python train.py --num_hidden_layers=10 --n_experts=32 --d_expert=112 --n_empty_slots=4 --router_score="softmax" --balance_bias=true --init_std_router=0.0336 --norm_eps=1e-06 --tie_word_embeddings=false --max_grad_norm=2.0 --max_steps=10995
Below are experts of layer 6 (counted from 0) of a mixture-of-experts language model. Rows are named router (the router's row for the expert), gate (a neuron's input weights, with its number), up (a neuron's input weights, with its number) and show model dimensions 0-79. Each number is 128 + 32 x the weight over its row's rms, rounded and kept within 0 to 255. Numbers have three digits each.
After each expert's rows: a language model's description of what the expert responds to; "mostly gets" lists some tokens that are sent to it at least half of the time. This comes from a sample of Wikipedia text that the model never trained on.

# expert 28
router:117173099129098155099173115125114180056130108100118126157122165131091085116174079123123146172129081137165112147105155147147112122105067139144148110181183123146071131184075094085066109063130114114133168087132153187092157109118093130149073100
gate0:195125110124188149109137065148100109100105079115116183102124143192125123148153132063135150135096100118160094126135138148121137114113098111102072113137138105142140140112116073137117124137150169112143122179152133151156132097078093109097206095
up0:161138110118049098134111232127132168159148196129190128138116075097090147110169135187126103125138127143140118106121081130159160126117145109175130098142116085123102104130145158173091178082149148187120162106117124112125114137156159117142071111
gate1:156132130110096112111167196185141124164146119160059152173160126115142170133149153093135103143088077115160123072162142153110148165115099136146110124158162132101156105113156174134112106055178147114141137162128149085180104096100079119160044156
up1:163137111124114104109157202179124114146158067154078146152171160112117162111122158127115160124101104118124096084152114152119150157127118154106126085100104139103149095156116132147110115143143142046147160179107180113172087109110068110177108155
gate2:176212111109187100156054089163105224131117095171131151185173177112106122095129120120146103102052092109157145159140153122155163132113147152137146112130155149107154129177085146067101122117130142102114149177195151106110158151119143146109108142
up2:093064148126068155109216152087149038130135143088135115055085069145140139166115149151104145158209168152102118105133094126102086114145120096127111131113112120136094136089176125175144131123122089147125107065054115142153091119137132106146147112
gate3:164178132120150082171117080180108157083137087153135213138078125104105141095113125099143128107128170087141116123131142123149148117088105140134138141101137130154129150120145117130073158172218126103112135181121102185144095101082117112080128094
up3:092111145174096120093145166094156076181123159094143098163162122147154108165176125128143128128138114161125117122126108107141114147148159092106139102101099128112121093120094140099174081084031153141165154107131187051140153112163104127160143172
gate4:130195138145084109149061104162130108056121119152075134093143141116145175173083148138150152083127159096155160147132071105184155154127093151059137118063156139087128190089081145105091117145090128171151184144150176117171166126084090128164087150
up4:099070130120157159116189134099141166178117140137169152157136114140105095064173126133116109125125118123108088101118177129081127097114159105179122141163093105170157094177165136164162149119152112060116067083119072117086115110155156127097135111
gate5:144151113055133097071088144178125086136130141148162117085166152119094112088115145097127160158130110097075123186185126171132116207095197127141075138101140102178126120185140087175117078163152052125068106129130188179115086103112121152143170187
up5:173129132049136115052094096173131101142157137156145114065179121120088097055106135091116098111115112103098122198139121197131077196089197109118085150094173128147109109158092093185141107162134063140067085106114185121150110098096102131150135198
gate6:067133122116068106105143100155152075072158147154134149164067104099062098148091092182080125118136124095170160085117068140133192163138121085065106122126082092144105119140116139109105130161177094133142134136069103127077194154096138185106123128
up6:039119132132058125129097079147131143073126140131140163165131117105127095162119055156075163140167177099169162076098046155118181115116166099064118118124116083192122132185115138151101163146131118116159118126089102121073164110080168176157134112
gate7:128169067105151163103117151111099176119117120140150131131134091106078160105100171116143126121123222149159116153115179127181108152140158124160114061122145129063054095116141160155176172127128130050156151202067140162085101100120137128087113168
up7:131179083066158165080093155127075217143106099154136120175123123121050154104062191104163141115103194146163123157118146126159095147136160133144123087136136119096096131151167160169158157134134135054168163207085140162058066081156144150084114169
gate8:205122135117104130167118034133162141113160154127094145069128175112132084177132114143122138086112092132098125134121110115162144103146163088160179121176114103049103130126051173067137115139098093110132153149165173086130123154081080068152128135
up8:065111147163136137059158234125090107143111117117141130204148106106122155107138145134149125180142171134155112134142146138068111138094108146080108141065116151169138108130177097160111163120133155134136131140091084186114132103186156186124138107
Prepositions introducing a noun phrase, including sentence-initial ones, e.g. north of, In 1912, during, until, according to.
mostly gets: "during ", "until ", "During ", "against ", "between ", "At "

# expert 31
router:150111078120153150089116135164121133163109138134095145214099159093081135106132132144149136096143157167179159174102185156161159120118154143086113076145112104140183182133129142082173149162148045136058146125083123173097130069142173140078090121
gate0:122147169093179123121129177142087125161199156130120146200140132109117142120095164145141146176155088152126125126098169127118140141145077167140157175172149151129130124128155101098093095124101119181180064156184134124104114100086136148109183156
up0:132120122146082144115150120129164070080068082132123113061133122119138101134146106121091082125127113106118123113180132118109112144108103108078092131077121097128137139127102145196171171158105113067107174095074108139137146113153091095124061090
gate1:216161066190153140156146051077119091148135106141085114122072101131162233164080086115150113137170128104182163139060119097147149120076162126133167108131046116088085105165134132103146123132094056069148119160077123103117127112118108095128114129
up1:050102197065123116125125190180135154142118133107169163115168141113122048084157196160146162122097119144083133091204138139104125115196105143118121151123230157150154160113096114183125124139149195191098148103175125142141146125147107174113105133
gate2:132141134112154126234134154170113175154114144160173121135149179089163079122144189084143111091150151149107141139072115117114094127109175175117164115152100185138174199067133154175073100048059162123125122124131063147095172143157209147152112160
up2:126127169100131219227104156174077183159149144224158109097119206097122109166119167103131139111134199152079150128114149094100105106126178135090159151155107150137159171085113127114079121064095142100110152149104117156112147096158184179136131115
gate3:149129120147125122183159122127165121129150144118127071119129146117140120086128111126135174162107138139125096098135055188103158151167172092165165135087109154126157066132147174156101147136113164143095152100105131123145130073126030142162159169
up3:094109144088087110093071118093101151141096111134150163117108098153123136197123148125134121088130118124143135133129196084149115103123094167093113113152187111117086185129138130114174079146153114098154129158156116123152144180145242140100106094
gate4:161157187142154134098105135193095125010113081142185104108093170201085139141141165124134084108098200159118077140152191153145098125074151150183150099069115117149127130143048080119089133136106156109116151138160130125205113061134119152150155114
up4:071089045097089137137158129092154132217120186099081148132147070098187109092126111129103159157142055092131175112095092089113149139167121143115096158171137134113124118110202166141148144136146120140132103153076104118076154199125143096095127139
gate5:185229136186162116125135160111099090114095143102134125149173124155130126114106120099158056143158106062161150112135105157096159171084122149121146109080037107146137121068118149129097165123129070182126166137106153139131108154173149132116111050
up5:180236126179122128116145143120148108103113164089145118140149109155145090123113114126187114141127088080140164140107136120073175166084144145107156109073048102113135099097122146156107163125095068161127137129087168116121115148178137153128104068
gate6:214123089177149132088183120155124138231145174164145130137157071104154155066161093157145086118131164124157174072156102077107084127104109072115079177097134127091192114144189140082148153125149137132092090071196088083111183067095096154127127131
up6:168126101159138143089175109161095157231135168163149131120158111106179149076164094169151094130153154102170171098154135063117098139108080088124103206074132120103199093142148136101148180107132132159078112091194100097146190085087095135141155106
gate7:138102214231081091165086150122107161164109089129132131156176168082120146123103119135147164180121096120153106105113116060076118183088081118112123099066098101076136196177138129129157147105102096174110124083114165187142103092160129140130123084
up7:122135082114126184168162100117168053143110116124153116046046065145121098077132128133082048095146191117164152154122143121172122111120135141127136139143147126189175133134181126150117128099143134103144130160142130078145118201085136078136145112
gate8:151134119134089133121122172134114154098141130127143141155129143156134091079145147132112187080097100113131117106110149094168094138176195162125172097158141120134208142112111188185157167139164110083158180103081159163199080144109163160191118099
up8:114146069189149104165152192176054144130098118091160129088178136131140100066153163104147161103191127169100142129083098133117109153126115091120116132154138085130147139111096132186094136165114102182161097153112186173137150120200196139112119145
Commas, and, or, semicolons and including that join list items, place names and clauses, e.g. Queens, and the Bronx.
mostly gets: "), ", "', ", "., ", "As ", ",\" ", "\", "

# expert 18
router:168111108071132177130147113169088098096154157114108120097172121173169096134105151172066213110073172132159149107114091177136132076112101169090072127163123171093131143086186076101123147088104160108127141145130098077160079080134164115177150076
gate0:174158095137134090137110132176154079140167114126131160077077139120140101111148092129136131122111161162163162140138135134157136088151059177097118105119166106160157183123140194114096115184129107154101098129163113151221128101141000156127119078
up0:155150138140162072098129122164171082133139116113109138071110109076166104136144129091149133115072149141176164152133180146156120093144077163139136090160138111120146204108157142133099131186126091141096077143167135154225150095116009187152105135
gate1:186163124118117111177151139169184104125093161131129067101127140138129162074136073163078177163108109135165092148122097121167123162166081076145144124148138144118127172108119120116117151162140137183076131201040156115140130175127090104144095135
up1:120141111107096143179088079144133182105142128134173139072123054132138111125152040133130142171164176097168139124142072125138161151141116102122148089155124162134127165087073155122156094119102181135131113134146108099145124110066116175171145119
gate2:122173154174118168112083113080121101092167109148152112114169164155083095107066090104129113137136059153139129074085107164113165149133137170106122141129103110138157124102130151170079129160129098116125100167128126129058087133159122187116172122
up2:136167134189131153108114080072129088133185149160142158107164148140052125093089090098103137154148076154142130084067115149126154146119171149109110115105125091118126124121139163169052130150112080119121086160113101102070117129129122161132169098
gate3:172147228135140101150054145162093161099109093114131125095147187149152094151138055097168159128101080094175153146140148170129114131108103119112180108101133087181195116119115110099119201112132106103107117123151120078087152064126123151125075078
up3:211193212141135105187053189169095180121088111119105138124144198171136093142141081114173146136099076123166135108107146176130121137124089146121160107150111102126184122109137105089114153146141101085145126118142120077110122095131092141161052099
gate4:187125159121107164170124080151071182145143153161145088140204155165139108119112146194088144143105117123092120097156090219122138160085159141144154127125158138152114060123162138131103094137081156137088133137140159105126152152114120083161138076
up4:010109110146151056105151178102196079113116109095110142137076112085101129175120099064159116068157177143195129136120168037150109113147111092125120123129106100139119150128100114154136175097176115142153113108102116117133100133155157143106133167
gate5:136084079179089116068139155088144169154079139083139083137137171124116162134123143108143141168083117084131160100143132080096121130124121131146125176145153131090117182125099136171117104151158096111186099154151126150097102151151126108166103155
up5:145164090172094122077154143081149142134090178082141065143148166123105167117127130131159158144068090066129167071152124088145142102125119140146150184134154139072111152142133091102103073147106096096142127155168151124083132083169140101169094126
gate6:115121166203142140142137133127113149155125124133091130196138162171157123155179090122134127175155064091145122136121109204134133104140163127130165118095113156161159119132132113119138193148165112146162151082148163088172115115178119108189072109
up6:165073130179113202102103110103170112117134115148100143114078150124094116138115102155135207154115100105142112109125158154107136115114178151032126155132130101166168094122121121106071129174163142157115119159140133073074116104107102119146210160
gate7:122148182133100135106133145236115081102160145104118100079205182122141157142122155184116178135120118100142108166125114121123132140096148129072098099114113117120126118071088092080125091119185107150123137186141094093118146121108159093124216146
up7:066042074138139147135146108053135192159108148153144134173059142120133107138122096086121088113130127145136162077127112124159136117143143137133159144144083161125148107193173158167157179102100160086165155085132114142126118169152119156126068113
gate8:192106093086182129152132119094048125097135129142103140097109081164157118056095114089079098135131175193151110104108143124151163226116111141122118095182133094155112121138109137132082171223118130122173102178099098124113181136112120153176157105
up8:166105132046147119157115132108034122114074150122135142108093100167182131080109124057073113136131144181099113107111099080146208167134125155158119090186122073113131112128091176176136163162096096087117170147113115115113104090114131107202109117
Determiners starting a noun phrase, mostly "the" and "The", also this, these, a, new, every, often after prepositions.
mostly gets: "The ", "this ", "the ", "these ", "This ", "These "

# expert 6
router:122099097120132132064121172153107123118083136112102131222159165120088154085118195124133181101135164127146149189133166127074164171102164167119106065152149103090146152106121119088155111181142168101074127118107168157159111030170115191134131172
gate0:163140165140120083087149142124092092145141135046133145158129141051150126133091102093082167125137115050222156184105079127105164072140113141123130108133138140055092130116116133112165072124144127186153131074147108120145101095135134138102118165
up0:183133130151137092064147131127106106153154170053132113158127170106157132130090096114122173130117106075190129191100078138124145076133088155108139111104125137055097136121083151115158067121132110181143114092146132136147115103136134138099130174
gate1:150126077101080176061106141149097132137109130137146116086113127175159101124060122136147121073059117128132149134130134136123126142176140142172107134091112128070197116198064154097167119138145141078083130103140126108086144123174150167136089183
up1:096149171152157077214159100121137110114160139145107161151136116065105128134192125132086145157175173104125112126117107121120154108071097118108132113169159126182070105079202117165104123132131132144150142131122120135162124135061113075119187088
gate2:155155184147153162111103105121086181150073166139086175148168109124120177043129237078151159138154136107143157097152113158163152143133168171107097142102058123129154143095114109110147111094130113101112150135151112143098104133156129119124114155
up2:156147176142150170110077102133119167150066149153065182154167108137109159067127223078156142129144135106143164072166096174171156143134198172109106156086079139132157145104100106102157126098145105129091146127139103153102110135138123115116104154
gate3:126135182046158179108147078144177125124155102146126066210171124124122131162108147187169090105106146149177139148108131134044119111116100158100122162137120160107118159142073142113129115133158139159089131152168167096155060107160095163114140100
up3:120133083198107090164107192091056132132072151096138193042093135149132126110150113066095168134161124106078115115163134122233128133152160093156131091123125116134139086109183118166109115104105137093146111112091095160081189145086156104132111158
gate4:106078141198065060120147093130141125092134151110113101131191166102162131080156128133140130150122131189097116130097159148089143153123110110103178066131124078143097122118064103133144181089112095113096137165144127121080146174085075091158108172
up4:111070126155104092117152086145160111114144141109094071115184164099162129079144155151132141156125141190131109112086179129078144161115104104086172081108132077140077115159068094113150180075107098113103141181165126131107146179107076093176113179
gate5:118108104127083060156086126129152133120123087190136121176152143107074155137093171128106085103108142115154100115177075094089163109128093146156192111190123084167126135110114186156171085068143168156126093104175124137171093128121138133128038138
up5:138160160150163179153139127094123109120102157096107160042102095143187106117146120111151169139135139165100153112070175181167106126170149134115097120100106189099134089158124067116116138190135087070110134159084110106123138119126116120106195113
gate6:128119163115109108084121115154150116156140118067151138156176153144169168167120073134128178157151094087101133111089145049073157121130102182098122135120127106109097188176210059127126073089117126178159112161139159077077088083163104100057127166
up6:134094167039187160109096147137164093137168124139087102093152122139117175173130096159122135094115088099157144152151200109130096087128120189135092214124138140116137126159122099108166095113099147143084140146170127073082096136132133116065093159
gate7:094133096107145145099161070115171128180142171162080144157150086067113141100125066146093098098123129126105136167098138139087146083138160150172156140084134126086147057136149154149101102090114156116118169172135153129121138134106123111176153229
up7:089120076121145129126159051103128137181128136144085156154129102079136141079101062147105122116124104118079167174111148104086148086128166144167140131078147110071154087136168145130119099115150150128142149163137163135118143151128089123183154226
gate8:145138124200121126189163174185153178100135154119079097177156122134073097127083110166061108155115097163140158137105123166056164123111139187144148076164108166163062095131090113086135125130108168125122179133138128130113159113160083106167103117
up8:147149120167139139175150201191141177111162146115062082169181120139047124092087125144073095134113080150147146170086099141073175135111143184126140088166091182182070093118034111099136113129098170142133151120128132126115161110157098111155136135
Commas, conjunctions, relative words and subject pronouns joining clauses in biographical or historical narrative, such as ", he", which, although, because.
mostly gets: "He ", "She ", "when ", "he ", "while ", "although "

# expert 10
router:173156105098123146141104121170136125091125151121105070093153119201136112108131144141054137145107106140143141093100085142124121086107096221110110175102073182135149182186140149142087119148119136165068177158155112109197094104113167130140128192
gate0:209183130124119102163072087114151081107160154138107160112062136116119082189141160108162090128149153133133112119163088169096058146131100080107092077124081158097130119138202114107098125167098168115117107125151119154146146146120152122169163094
up0:075088157146162158064191170131139187150110072123123106140154163137097167106106091115073178140086110152136132128079146073141165107178138132156164211123161102164092173133106129142160147093153101173144155151152138112098097142150098108064094154
gate1:163104125153078127200112059160130100080063097118108118131141168116197150123094120108106108091134160109123176086110156184176199174084117144165061149148072088171139110114141128134133110142140103128119124136153103102122118146144103149126082155
up1:133130113138191081081151181070145123167181177148150123131168072135074113121157140126112119169149103117137087114166059104080093082130160089113209086082146149130161178106095146171145159127094163098132124128125128139123157088123142114097156080
gate2:226114122109125107132117106118148090156095102176121116141108118125123080091142102153176086160159120141149072107139115085109146128074165117148151118135088136138128125173077115173131155108132200156099106123162175057085124115143183191149068116
up2:142105175160142041138156161119174129116201190133143166108104146102173133120118091120120128068113152146141213134143159134196155143127077081065133132112129068137126132144151134146158120159178100147099141131142109163157158141052062197127133103
gate3:145169151134132130117119161086139186156124140137095152150106167137135175060094049219160120110132070149041162161135164083118108159146129167135120136126142121108131150096090147109120096138135165106152132122101071081064150173154121098126097145
up3:162170157142133096140111145102155190135133163157095132129104169121150173067082038204158103110144109157065156164141145082098106177122121190123137126141147113105133151106120155109123094149118165126151139112115073077067157162146127081130093146
gate4:140151161143112097155150092151090116081141125178126159186101108120028102073069086101116082169103106127153127162169180155134133122103156129113144102126061102175120100072106071141159121099121134156194132122187115095119117171075154161160158102
up4:070163092145080118185115080077140061124104119129128144117121135147124131158172114154091142153117167141138122117084096087131111117176111174131125125038195127131165232168103127074102138130151069100079100163143153183165199134171145103131101113
gate5:142084118125091150178019102156139121098149127128180101097180079176138154109132100159078130144122114077132118132141183123125161118109113138090141127137066181132138150102085105107161119115142110137141116169080116125126047147169158067159130132
up5:159089091137111112147032096150179096096134119100147099074184094184154161130150090165094160140115100064089120136134201131122166122114087145079123142131078163151132134126054112109129119127160106149128118169107143116096068126146168093162148132
gate6:161179126130129132121096131189143170180129136110113100164152097171103170069122160136125184111110061187111096140093173161111162164144135189112096113141132138075131117104099121080121191075089120164083147076090124136133045103076155177110147097
up6:106070137092128125114162147089144106062106113179149147134136147061166109213139143128178081160144179080116119085126110067114086092099103076130160153135094095163119131164134138172117075167166169110177117164153128137123216118177112074146122152
gate7:127127140113152110083108120154162155091133150198119133057108154095166073180091142064129065107144173137151144174111137135114137193137071114102145088126122154086144099157138101062127130193157192128163111121111134200124111136143140165144165170
up7:151108138129081131150191149155081119167120109049139104195166142151094205110126108191133195151127103125097126116170096115145091047151153168160116165157142134160120160111132139189143112072096074125085132138124121040119142153113126100141096085
gate8:143074082111104067125166098139105144135182163150159153076179145119141142149145132108116146104132087118162123079127131126149091150121112102095070174125100158174110116162068109124144129117134147128115121095136085149132101117059127097143150152
up8:094182190153117191183150136123120118115094103148063113193102142133122143084089126129143118151115193154141119184113166138155181114141134135176187095122162067144135106085153105147102152130141132109119114158101135105111173144187107151118099085
Articles, possessives and ordinal-like modifiers before a noun phrase, e.g. a, his, their, only, first, possessive 's.
mostly gets: "his ", "their ", "His ", "whose ", "another ", "largest "

# expert 22
router:022170125204133143176134129095116135128097142136148147086148124119183106142098180142156092106145124114087121170132125108109143117175171127207183189106116112092122144148143077188160141167091113103187135061146118073145169189117077161082118139
gate0:140153101103126172142081149108102156118085080126146077197123133160135182110148106105058146096128152153110148140161134138138143205115152116129109114170092128139177117125158141073140150125194170091134150090117046074108140180171168145167141108
up0:180168137085161156199090093142127118161123092122147160175116091135202168099163088111128093122125116129076103167181162103104097150084129147208129115156104065134075068113222110070146208118120107094115146142142071081093133145168149153148170153
gate1:153114071099077109129116110230153128108138138137136110096128117130120116067098100114195091097068068139162154110090188072179134108114160117122118169030101146094091083203122134163151159122136094162135120129179126135167106137158175184103102130
up1:157157125074136128131143127078126146139136140138142153180112158087144104098093098122084128157163122151055125143098121167101100125122170176173104156097146118137145143106085104166153092111132083095160144078074127169093099098170122193156137106
gate2:169108085131116067106137055128196119118150119171163126139114170092077153131099220116131106148100076169132145157126156205112082146153139132104182146107056084139133180160164109137128129159111073168164110149091149090131104113095139153177109159
up2:108126156146159192108119194091057113110144125147114103134145117159175120142178071148118166113164190071125153141125105083157149116096099139154069124164197152101112092099108148125130090078137175135077159104147096161127106112161136114126141125
gate3:107119145142139113199097091094096138107142146142122108122187120171141080132104129111138114098115107131108096116085118072124125131182136120070153158160119117123126161149056192177162142054180117215090163195134195156168065225100077153098155139
up3:173109143138146094131150146145150082103150134084161091144159141170134137119151093196135077135104065159085085160109151073141135110185137120114153159179145070098118111162081159188158139071073123194101113150090154135158086189153085099085128112
gate4:087227142126154129155061144107148115124113105105138092144136128131189177114135167156135135076043181134159128098176101134133118143091125192166135130153092122130193098139108142122103111201121118173173141096189106105117114129128113116156182167
up4:112190113140153090131109117073171049111151085141175113143142136168130182155138162114110142123053169159187171166141136152118136194132113123093086151117067143125172099157092151113106141125162103192117117149156092038099110137105096143130140150
gate5:118125161109166156097170141147218084098140108084108153128140151126160163174140112086119103135099153091133110128087132124108145135098182070117135088126101110125214095112097147099083122141146088182154115234115209195102111135087132098150148117
up5:124128137144130128160131118099222095129079103076113129176166168164124149130094092120122112171088112119132087193179114123117171130124118058168160076095122150171170125136117113098129117108170122121138146180156152154131092174123081079099197125
gate6:135161128084116119137089124161140120114091182147149096082141122098124119123060117121148063129198132104197125154155115167139142224148216112157102079122081115137104131118130152173157118143116121108203060129140139121052129118114136113144152138
up6:139158131092161129119087147144122158157127168133174114115137122142117099193131197125113034116169138123157102136136180150112110204112174074115112113143114111107116071107143121149114104138097124145174122131143098122098156077155119079128114103
gate7:085131114078146141084135220120218051089120190112155144154133155105155172129121158135168091132137135096141123115126142104125137167137187098160162114144131058031120141114151110137101138126073088110183108160201144137107180174115107076151128164
up7:107123126091126106109152217111215073091118153125160107146126166100171148128107151110186090130145112105119145108160158165143136165103179086193159125108135075069110131109186113143094133127100063108191116162183119147079181164139110092140128154
gate8:126119096124146143169120103121136114125128163147103120128142165041103105185063119158161116103136142130127167162091117147067139141160180183161120173127136118107148149091144123143059151175130132104112141114152108168152145125060156172158109139
up8:125175148094122119100152070119101135114173158095101136139095148186095151063092168106166144102081170133141116106109152134135111155149129143102179134106166105126083144172083114084153149125171107121107089194082185106116123101108090087214157127
Opening and middle pieces of non-English personal and place names, often accented, in sports tables and lists, e.g. Ign-ac-io, D-mit-ry, V-ä-ljaküla.
mostly gets: "Marc", "Á", "ë", "Lor", "ó", "å"

# expert 12
router:041114140115124121089069143136158188153105137142159116084118162132129101124123178107166041055150114149130150137114113100107173105220161132244128208083086082178123161153088087201169116137125101109149141128136094125128163160143140189175168136
gate0:096142195098157126145031087112108099102120090151107087141150080164140129110130145120101120093090089132101148119129185104137107127104142100081121175131103121129124139132168155073121114172106121121120162166083109080193105109131185135165112182
up0:150113100179129124150189151153146143154183138090165188140111124144116178112186139130144104181123166119127107159100087194097146094121105108117129117146173111088150144140094123209140070064180135133092086066188099149093119129118079122076147109
gate1:190185134099092075173001102139159164154140135109137111141138100081099148138100106108163076096125136072135098089093079110123132135125158100112117109115065111112117165114078115169129104102128097131111137163163133071081132113085133121133127112
up1:089035098145164181128145162101129051104142146147109192087137125165098191164106143117124142124201155133088111106173209130135116129170094143161126156162173128138120120148146159139118175148129150095123106086146130184132134155149067119095072145
gate2:095126196114077148100129066197161177123111150172088130143131136155135143119165150131097126118132112132080118153146102179192118160111119147182154114151088072143127171114125118171153117158196175091189125123176137137155175164114164084076105171
up2:194142102137161058137112178095100094151162128128163154105160131079159102137105109142128099137124129114185136138118155103071085125139138100103087165127158169117164047131137162081095127099092104166087147124102133122139094078162091167166151054
gate3:134143123167082143095063119081196094106095172120176064124205142070172102168150092060164093097141133119168068129147109112094130130135095121141139142171119133088139109096159142121072194140120187138121166132145173120131137164129168117098136142
up3:042120171085090114154087093065215108120177080136212120117244162096123156173180114108137113157196090145122155138126126168078128142065140079114107138087110117116143188150168137149106159142073160098142204114137191180123162113150153155099105151
gate4:118114069133072130111148135198160160105135185088185114059185190057159101108148157154150149171117131063174131175142110132122120089109105128155148154109112152117090149113084124137151156140100107114111138173088111128186146214111102159156196138
up4:114171187155107129143125166093110059170123094146120192201099067164094095083065134097096143070090114154093102038050052097153121128121187141136098096125086132127157080095167124132127113130111144184151105213149112131157135099141102173114142115
gate5:070174110153163203188096089143115127144107097158107087180088171124122109158084140097170103118121112094188169140124120073108188148174130193121187143124108080136151136167098107153101163129162175114106138164141145153049137161122114089133149119
up5:173081110158119105161151148123133155104119147160148165139168130153154155094143142191108172142093152173072132104125139196135066130104129074129080095113174172105121096100127112109144135096143096123089076053149078073182104120159140152127157140
gate6:131132109118085147178073141184068139107112087155111159131118109124135171097072136158155128136105127138120179167123148113104137170120175160162134160100123060113128137107043146195124091112126153103132113083135148143069170117117139125181163108
up6:140137128132165121071200093066173136173181161127122117139109145126133088127185127095097110153173095144165076109174114116143116064146083101116131101149152172130116108164237096070118184129138096153116170141086062101151062148114128136071097155
gate7:088082162109128058167093055162175140129147126174101132154157100059099131130070167214127136115149182176142073073151156131142065114170114107134103172165153137131157124149098085116143122066130139129125142138131085090100108118133122117148136075
up7:138148104134135150080139186081085135130102159121183096098083153152137094141194129076102141137113102091107151170074118123090167130087121143114096144108133117105069118118142152105138128224081126127123133130128164172198149146135108115098149175
gate8:187111119162071096224061079212151196113108112096148140107077193159160191124123093141089124137103076064132172145129083125083103148152154149051184083140091130092077138100090126082135157120184126081146151106130151156088175134139184152174106161
up8:198150100113127103175090122177170159082125155146154157110114150130179156108086081149067163054038127124178071147131101120065145152136069130102153085104089139131082116133145113106145146124153140101150164115113150101143144146127024136104048161
Closing pieces of proper names, places and surnames, often foreign, ending the word before a comma or newline, such as -ville, -burg, Miłkow-ice.
mostly gets: "ville", "ć", "berg", "burg", "ini", "ka"

# expert 1
router:032241202089170147185110133157061097141068105151122136066099143088108113104127130059137095099162127103125109105102154069163106157146118114209153093144170168143132098082122154141150092115157170103145120129170100135116118166153131100082109097
gate0:131149112188155103140098124111065070125140076181115121111123175152124128137090114170078070097165113128163106137128132102120119096139119196131108149130137097077142133142103135096063134141164160151057109102141107126200107165111134086133142135
up0:171140088158144161158143078118113077078148069140124122083106185105177114127087103164119084077147140180121151206130121140166116119150134155113073074131142100116126134111095118095080140126145177101126103093078128109119140202104079087117133146
gate1:126097136095143130118123134139136133128110111094097139098136094175062149133127135092110087118142096175173089164132115111127179163079175192148189156111111152153131131131120109098138140100180171132140098150106071105176112144137137104166131133
up1:097067135082142110094130130119120093148142158146143165093113116128115159145179124104104126145152116140138166206122126126155149125124191145148148131127104118151115153128132109083127144111198181158150084155115090148182118136127116085186116107
gate2:170150164114162137138066074110161143203199154098094096108146086148144085102136067120088159108101094164168163171119106095169123141166139066121198102169155138076138144173169183170141150104176063151143068125074111173148120168094098138132153127
up2:149127111116112080170209163123101104130084112130131125061092176136090125153144151148102112114122138102141084108129115150149091186114116122118088164133098119193152155125130152116145114145067166134135165158141130088107139113093138142133080157
gate3:225132056202108141125117045152151075121140100160102088077107187120154106125105107155075065097097176126166134166186159177120154117155165165121094136152108108172120137139069117133084146116122124112124141151111120115125115177118156083153140042
up3:017144168046137140117136177094101183119086181118164161188155067131071153135147150115172195153187081135092128083083113097148094143126066089148145133122154139096128114131213131135145092133117135120128128117142134156123111094156106154092116224
gate4:097174139115141123152145202137164113082130124070128086074126108086109129099137063106139092143078196138163181100092153128115128151065140112107118112125132197091143138132195148129133163109161097166063129115168129119086113179123084139125074140
up4:068203150137133124143126178153147130098139083107106069106136119133103123099178082124146069120076173152148175110124163139130122135075141102130128125172144205138122170119211142109156169097102078157029142103151129083074101166135096134102104131
gate5:173190130167181118136114158158079081176163157129179135113068160149125169093055115117102169084089147091094157124125152135135116133121141120170117105110122128153161181171133125138111143156166128169203068167086125141115121161113102100138178128
up5:164155116188144102109128165120091121179136178164181171125053122182092164101095107152117193128067159093097143135169143118135155122125095096135140097124098146170117134157136144172104136107188124166206076155095153113123143136115112102101106104
gate6:077135194168137102158059064079157126120133150141193112152215118168127134138156098117122164113120133105126148084069157109117132100159076151118142062154084111129118168176074125118143177127091097158168168128129155175089128213137109119143159120
up6:174124039164126201084153145134147129127158150105135169144109196099120082124102131178135084206124125112081105141167068146078130124152153086135138125145180109137144111102142152132139122113098085111083116078129135102169083105116116103099200161
gate7:212115149188154063121110150098087155100150115120168134161111156123120098132085188133060098086084128186128087131131067174100110100096165131118192058128156140082155111135134149171149148126152123084133095105136127124081197146107133171118145129
up7:147093121185133150087136122118123165079138119163147163113150162146130075089083168090098121129112095176149070098107102158101045121157177150161117115137157148104152140114111116160152151132173089064118115091150121122106174170138107151114163134
gate8:116096132180126102105097092127172178206092155145116090139121152102049157115173109135168160149192151140134083110123120106133161119094146116110155101175125060156103160129110195115162116072146081197149087097097108155131163109113046101189145075
up8:119145105086136153121161168118097098066162148105158186100124103164202105134094138126102085098076111132144155125122109143111136155151096123142118157095124166138159097120148070152079143147084190045095159147127135070131081139100170149060105192
Final pieces of words right before a closing quote, comma or period, often in song titles, e.g. Back", Jipped", proteins.
mostly gets: "there", "popular", "that", "diseas", "success", "practic"